From a checkpoint of a small mixture-of-experts model trained on Wikipedia.
Size: width 128, vocabulary 8192, 6.59M parameters.
Experts: 4 experts in each of 14 layers, 176 SwiGLU neurons an expert, 1 pick a token, a softmax router.
Training: 220M tokens, 5888 steps.
Below are experts of layer 5 (counted from 0) of a mixture-of-experts language model. Rows are named router (the router's row for the expert), down (a neuron's output weights, with its number) and show model dimensions 0-127. Each number is 128 + 24 x the weight over its row's rms, rounded and kept within 0 to 255. Numbers have three digits each.
Before each expert's rows: "raises" lists some tokens whose logits its average output raises strongly, later layers aside. This comes from a sample of Wikipedia text that the model never trained on.

# expert 2
raises: " these", " the", " its", " this", " any", " those"
router:150147137134165164148099142121125148116156108092114120120127114122115132123123127169104164153158150173147132107170118143133096086122140147119130127104131136149108131123162134174166096140110127081127101186129096159144111099156120137117100124177101062140111136137140128147171134151122145060127143092147126108152119148124158102089138127083153117155140133087109122141112149133137091148151
down0:116117108110085130157127083169110108119135100160093142085117124140106185141126125139137118163141157147119132118120143133097113119104113175083120100147099120165133103166145106132160128121097142139161126157087145078112145136139127084083144096148129134157114158106077141125121112144107162131161120122155103120182088164117122111166127127131121154134162128080128139142136150124088133109130
down1:091131173139119144150144124187124158119107125128101131126161161103076131124114132113129148138105141164112158104119145116160159172148143085133130156118108098172123105112100127162168090184173129124119158154109110132154114118137152128132113119105080131126172100157138149118161100119130111124165122119126135116137131155132157100144169150117106155140107069076137115087125108131135140115121
down2:142107114165165157166149110108147089133073120133102173165157105151108145102130122098085090119152111136149119118128127111117113157135165101126153125129126090073122157146117139130136138166132125096131115099129134149149126122137140142104132109143156121116127126107060078126107156182169112149120091139129165111145124169093142161107122170146141117108155122128109144135146135158122136179149
down3:136145117158095161107166136092158125188087132141128104107168140118099082104108105126122149123091097121134123140153130104134147114100098159122109135074143112105140117127129097174115134078111148152121163115144115135120163128157136089130140127163140167091144106121156161158107128146098145140147154123166102131150136115116141124144161121134094152113129148128136130200107149115145117175165
down4:130144143108089132084166162133120179098155137128153138103164127145192165103127144085110122122115131145113138111125106149071142127122137121092095158151118130130153143123189168134158145121154120136185103124069132110150135156145136161135124146111166151141118108137137102130098167118090150142103174122139159132131117162093108119133117147166146124155132141145149128146078140132122113136133
down5:124109121107141127103124163152124132118105078102108159102166162112104138121122076151110127158141098148106135095140083104164132154138128089114135131128151115137114102148127136082156137161125157168129154084154160137145131141033127099088120098139100121156128132072150090132108132144130108112118133145135118076139130136136105112112154110137153129092123161154140106147118107109163125135111
down6:120122161149164174133132119107112123130104137075120116082137112112098162135141149136135158138137158149137150178157088126150110081112120135111131121125104136155174118126120115096161128089141121108124191114124108138173128141113135121153146114105104126071098117111122103121145156152157095096067057116114155138118127133099152134118105129122101095104146165130126133104141150152134103138150
down7:135106132117124130070138145129132109145091124132184151143108139167111168134147141127135150113138123096104098101115144124083153165147117132110139160132152106126093187126079111099160104164153160174141135122101142109135089106114175105154120140127132130121112118096103104163086112152108139146060105120156132168113116114103162130116115126085130135086119145136118128085160130122136126144117
down8:131098142120115084108157126119127098184133109109129115116099133119132148100143134156141101113106131146111082131160081154160175117126140123157148144099135142147132162127091132137114158150139081095149125105122172134132157150146129097105171165152110126146141110142090142122120126091136111132145127154083148128116123136108139167102122161188121150131115151104100120063121101133102186107138
down9:119122122151147122190096142135119107106096134106165088094119163087108167147145122131113133106162091131109139100136159140104158139122149149110151145108104120047117132114119112094152135114149149153125088102126113148115141100143141114111115111125126129152121132121122127089113107112158126084124117147146137116145117093155087109083146118124149098129099115153078144071157169118136121073121
down10:139128111067128109118140116131155125138124112129110124107147111160160163107111138187114122127154149103105132156121125156125102110098099132096084135128115100107127157133077133157076128098130144122111134130147123076110156147091162104126160130127123123144096125127138160122089158146180121076119104146091094126161156132127108096142153106173089094134153112138147138180130131112157097120110
down11:102128122119077134162112125122098120132185124108122117156146096088102122147157109122157134121109122187115134134128137129118134131126147103146121098083152192108132172117168109114129114155133095153079125162131113126143110130154106148158110166126106150120096113120139111150122130182148191146153117100142109111100135130147104163100135111104128091110174119108130138100185100141127150119126
down12:146138117138129165129089144138090163131131145130086136138110129141126110152125115168125172127143140133118113164137156089099147132159115127120128086098166149164142127103140132186080116097117118115093143154105170150129166134089107128130111145186114115135112128129144125129158127118125118128113113138123082108131073081110101156143140127111111149092128172068162122159112129117100083137156
down13:142112097134119092104145091114127092115147090134118149093140094127147111136127135144103132151146109144112112115079124180156141141102126144122143129125135152100134118133089095048140121084113137149164145128132164129117112139145085152122109122076151136129123201138155174152114112114123135134132094115080130137123159094174107120133131141119114128120139087133155158171129075117153138123124
down14:132100174117148095129195113136083119110169125112141151087121142124182158152130107137136132121105157151120102123115179142113140088123137143106102134154135128108131172138155060126153116131160102166112137112117146133126097088132112166126120123083112157090115110141139150157149086158108101131136170148099147111139115138104137139160121126120177126140151137110128151116141159141108134081114
down15:050111127121142166100120164143098091148172119139107119153108138117110122123100082120135131115088109110126148115105123138159134191141149183149104119125170151110122118095149105116116125118165144149112108131125145134125131152126112112148157165195117114083141102112112113114142123166110140138139143134147141152160131113122144142107132102115154166131113138157114183107159179114091127128149
down16:129109144086146189139129126138125160127125146111120154139092157099105132140112147130132137150123174103113114159097102154072119161097161100096111126160127141120110139115116162164132120135137140117160140096144149105137140093086060090120146117122126098106115128102148127102152139122125115146186117149124155152119101103180109122137115117180090146138137128082145162116125152086150105130139
down17:151116130137111139157117104155151126132157121145144125101094117169135103119093086138119128093127139171144133131086185143136136116142096131057133116162111113100116127109140106107153171090069121101123126113116149117105123082136137172158114119144077119162103138144143147125080171099146121112118171124139096109146117160104109146096144137090153127127134122148117143118124098116166106115093
down18:121157119132149163135164159117129134091081120153129099111119166141134103099099076126146123119161018133137133161108156123137167187085149152149125123096162110123116142151142161116123113131160137125148113117127119109096123109102110148150140123114144116128130124111141154166116141139090129103157128116128129122135151096140094127131116098076130092102114128124142106120152073138138124114101
down19:151119118131165130109131163144126110149119139105128082133119109110142113108168112136116098095158124142100102118136140143131082185172150082165093114135142133121129160136144110144111110148174170124147109144093108118181140082174158101128140133160125137118097099154125133098125111174129149127149137145104140126130099119093135123097104132161126131123141136115156138070163177102120173122098
down20:128119107090146121139141148089113110138137128149091127201167103166122094121128156193160125100163139179081116146118140111142126147128099135152107128113153155160108112095114158092077113121146130147162131125138162160136128143162122144134098103127152147141122131103073123152134113088105134158134120114139138144118103132146125140121112164121142152175171126133136156123095154136100089132150
down21:138127117125114170151132106139112099136089141151193136113114139102116146122125146138124142124143156120188133127161114126093126115120123119120104123090080124113109137111136174107107141113146160076116109161159111128087147127152114157150141135101153092108120084048102111133146106093164114117124124141108170144107154083137150119103127152149137164138144129157154109173134108134119104141169
down22:089108105169104142154113136112123118097133119113135127129126110126174144094107112092100137108144100126135136145149182090132080125157137109135133135130156099107129133135149150124088192153158108113088119131091135088177144175119161127132156151122111120156117123140125114189124096141126145100131103145117112160115134134109105118142146136096091144136140131140124167145150152119122172200161
down23:162132127105104154155153098123114146066125113070113135157111127105111091145114134138127156158098165108136092141099137117130114095122192141118111116091153144127128157095109137127098118134125141099154113085115161134151129072124117131127107171134143081126106144114111153143099080120134151155089113136130116123154093126090107154124115105158093111086135126103128131092148152145178117119116
down24:112174141112144187141133151127153132129112122133117144095156107133089144148181159140121114152150177146088159105131155122155159141131159138143161159100146167176130117114164171126117102129100135140134157141120145151107095148124138149161155069119127117160114160108118147148119115100140172128130107111139116100149084153146125112121105121104157140127163146111112151075133114099161106102101
down25:094121099119112087114099129107135148149127099129136146146122150114112091154073108153170125147160137154109129149120138140120124139129129137173150148128163155107144150108107147075112112138116128113121153114168080090106130134118135138114155157136083116117108169109156129148116182122127089154084091123095141135156117124113143108157168121133115128076138121077140153161144128107176150131078
down26:103153117133142146145135146111105134115188143160144142112131107104156100135117106098143138143122158100152152109140140145088076116096142121103100131136113102110128095113157107136115091131186127106121090133091167148107155161146151156114132133101119111137143144157114095143104124127154102138124129106113139121138100154123127122116150117105134155101156125211145092192081135101152117140173
down27:155142133121134147145103132125145167188136107100148130151159123103135089147130145163116137120115106152135108100172146117184126101104150085171116101119136117121137121098106103144108101111184165116171115100126141158113084093114174098104114106144150134150143192133141141171145139137134146116125111094152134078157145147135103130111120101108155122141128143113145097086115122147123166117115
down28:150158122077122162143129111128129117135115122163101136100099123105146138120146123176116121171153137140175126098143116118097135133166121159128137111139182136173154144133149105160088151116152149158133112107118157119105154105120136115110152118150125121091130139132126072110180156110167118114178119103109131112123072112132121115070114138140121112103123125129136151190104115156138125087173
down29:109116124125088100085141148177150141121121136123171133123166151101117102144136125164123115106159148128100149114100151143153136141139108129189155126143137111140121116173131137108151142148130096169147157155148183149082161118136116081151049130115148166107122145136138127120156134111132129155147138073122150126136161096112088136147093173120118131158132095119148132122164112135137107140128
down30:171113108125068127150088159141131151090094121117125110128097131154141134159178150154129099124087140095112117161117148149130107138123166166141096120148151149113108057137129172129125110114100140112172155090138154124115103090133148108120114119100116124135118124169121105113103115104083085126148132127161153171136114127111115155130158125150127121152153121097135120171148113128146084126164
down31:141118133128137119116140070111148169167178120135119148141150122121137118121114119141150074128139095155105125187106101142106113099096149130151148134140161141109129128126113171135161114115107127135094159127089151138155159123108097135116123139098132105111135134145092094146093124143132170131101102141122129120176099191122112100155175105076136153148142124091110167159133130102106131138083
down32:114112147124117120135147165122106155136142134138108134156096159117134139114132105140149148140149156125102167144157101124086146121152125085155136133149117106137108077061122147164112132170095128172120118140115097124136105110099132089123155206153092113171116095119091129137113150156123098155128109127139125163112093109141155108136110131155150194144140093132132114123127144121180130140100
down33:161131162101091169110113140100123150105163115129140134168183131137107105091113121113113089122119083155137135114149099144160141112137099127120126079063150130141126103096163095110137122078138165118119126140149131117174144093132117091132098133134109123148138078117121130127117107155091157145077116126130129164119131165093121083113125131148122164176112119114140115117137087099132124128105
down34:118091128117091113119103137121104100113124114142087124154145150140141105153151111156130113098109092138137140115091109129104153160126147159145077169100068130119107154133136151102150107185103125162118104122153113124137147136119145130116135137139110101128117115123132141130132125100106119145123173158109149158119101152166095137105159100143098142151121173108154128031170115127118123165149
down35:083089132099117085104144160076154119139116136162108125090111142133155114079146155163095153122113152130163139122114129132132131136112149138145103144133104129098133163128146151138147155117121123125132128130100123144107168128182099181087153134100116133095145165075142149127145147093092131113105120167123142118144153128105144111134117128072147114183132111085119116169100139131081114135144
down36:143153155127175153153109146145078111175104116100131122186100088102131143113135143121077139178106117137130091131102120131096172109148130104112165113115157073116090096120125142143138190102159116107134122148132128139131124146174127151131132131132122159169119130152119141161123123092138148148162125131153138128130111127163107134132138131112072133132123154084078132132117139160128149152159
down37:108180124140153100135131139152105116141144155132139113124143123110183105153117116114126093111119099148134139156147134144133145135123094125107143124143135088100105185111126100128094099137109126158159125125153119084122125179132145152087120106099131094126121154147109116142112093132053138132132107149131129151104159182124171142166170137111160143099132130119132071091121076121148092125136
down38:098108128140144127146120174083141147146096168072091109102149149159134157104112101151121158137092154157131114106112118122116108152113085097096135160100104140155139156150137103117125140141123140127119099131100102113195123088121144096128147143149147149166155148156152130100088152128169145128117100111111134124106140100140130149173159157136128180129123142123111138062109118111129132144156
down39:148106180111127169117137149124116094117144093168124136146113131155113102124131109119163167097100132187138133143110105098121137161104172135117134111144157110167116125156090158132157120137146114105101126155131125177123102156129181135137143134117160108131109131147139165132153099113179126160156109175165149134104165102129143092164103151144134137131103125152124156152152154097139151126176
down40:133127082148144156135175136123127132126185154147142118138081127132133146135132102099128099146125097103142124104124155150124205128112135139130131102142122146108150130128157113188112123125075149141114112134104136080162107128117115094132160171151119120139119120145092098167116135139136153094153110111159099079162129141131104109125126195127120124133142076159141116116136153089156142158132
down41:105098136116099128130107159142157112186123150149142133084106153153116127109164131070100142127116123134136117153125138152135151112106106156103111133159139141112142109170124128079142165160151129130148106119143184134087130118156124147090131145112164155113126128124101165130147118130133095141173120170114107127115154142144123110122063126139177127154135160164083109091148116101097110124170
down42:122145089100112152136152145113137161125141110121144138106100138124146142122128148102098129126111144136104142129122152082135156115119131122136153173089167130118102101182089134123153140151116163129122075153078122104133134144136140091138133125135178097105145135112102160059106125167147122126158129125090128167147102066119157126117124125134099138116111115144153141134093111134099127086197
down43:134121141117146097154107110139102159109116123095139143118150120134130162135145124123066133128132099208143120123101156132112087137105145128122120144111140182148140143121151120141174099112146130183101124149099127138124134192127119150156134142129165145155100148142101112125149167118133121111136119106091107152146169150151073104138155096122123143133114091130140174120137086073155124156128
down44:133130146156132145134152102132156154137128165108148084129116158113139117165168107116063107128125119092116117124146133108151133143145163139159151144119138113083120127143116090086118144197091139101109104170134098123115130162151137163160127158146121134117121173156099112123107103123152142145111180142114088109135140106106165133171103148130131126117122158162106133081174114104118155133152
down45:165134162174136079134102117166122114125108122075094134099101118131131139129135142097096182123146125129170155175130149098097147117106152147123139138160111167161136133117145128068122146152095150078101109113147135120131115101163101102130100104157100117149119123114131133146101144080092148133100122133140120151160120121100097104122117111114126097143162105107129128071131092120155148142152
down46:102147130119133151138136095118106108123133093134096137091164100124094133143081138149162113151106145092114086132103124104070163148106155143138143101124116160134144150154149089136128141144102152083125130142121122137124131146099130148133091151138134087126178131123094176114092107155113149121106167134147123178147114126112164128114104101148138101074105158088166089137121152110156144110106
down47:109110117123165143115151178132157114138131118081159122105143180125111110151149131158129113143122131111141108150157126129141126121127106128098146183102158116122114122132117116158104102106175114117081112172157123139149142100119108117169124109083159143147100192132108146145114157096138121106138156134130073100136135096133133174116117154149076124183138154090101149100104137127137154133118
down48:113142145097132137134151138098159126154169137116090100097127161122135122142088141140116110131114178124047120140148157107084164125155128138152141116126115105119127116113131120095127124135148103127141171105129105138106156147183177136179096139119144137114145102107162109147130098110151144161113130104105112051133120110132124092115132165132086133118097089131088119097150128134135113101119
down49:089102139141152102143132147131131121142120120163183100145139105098145104118159127119140087121130119092080160132158167111141125115129122143147182107138142128094118124150119095172138099123134138171140109129140122121078120128117136157148052147097185138089137151108100165124108105117098176120140152133096120124123117122108125112141159113099142149144117126118086149134176078149145148125124
down50:113150096174091127141122137153069193127097087178162142130133096125121154111153104125113066138145119094131114133177089113121116115111127103091108115144161147151102121135128118106118108160120136117085144151143120118145120084115105141101111139088132112134140159128083139159123147119152119166116135153141131106126139136100122121136160100185117161166119128092114155117147155124136100140103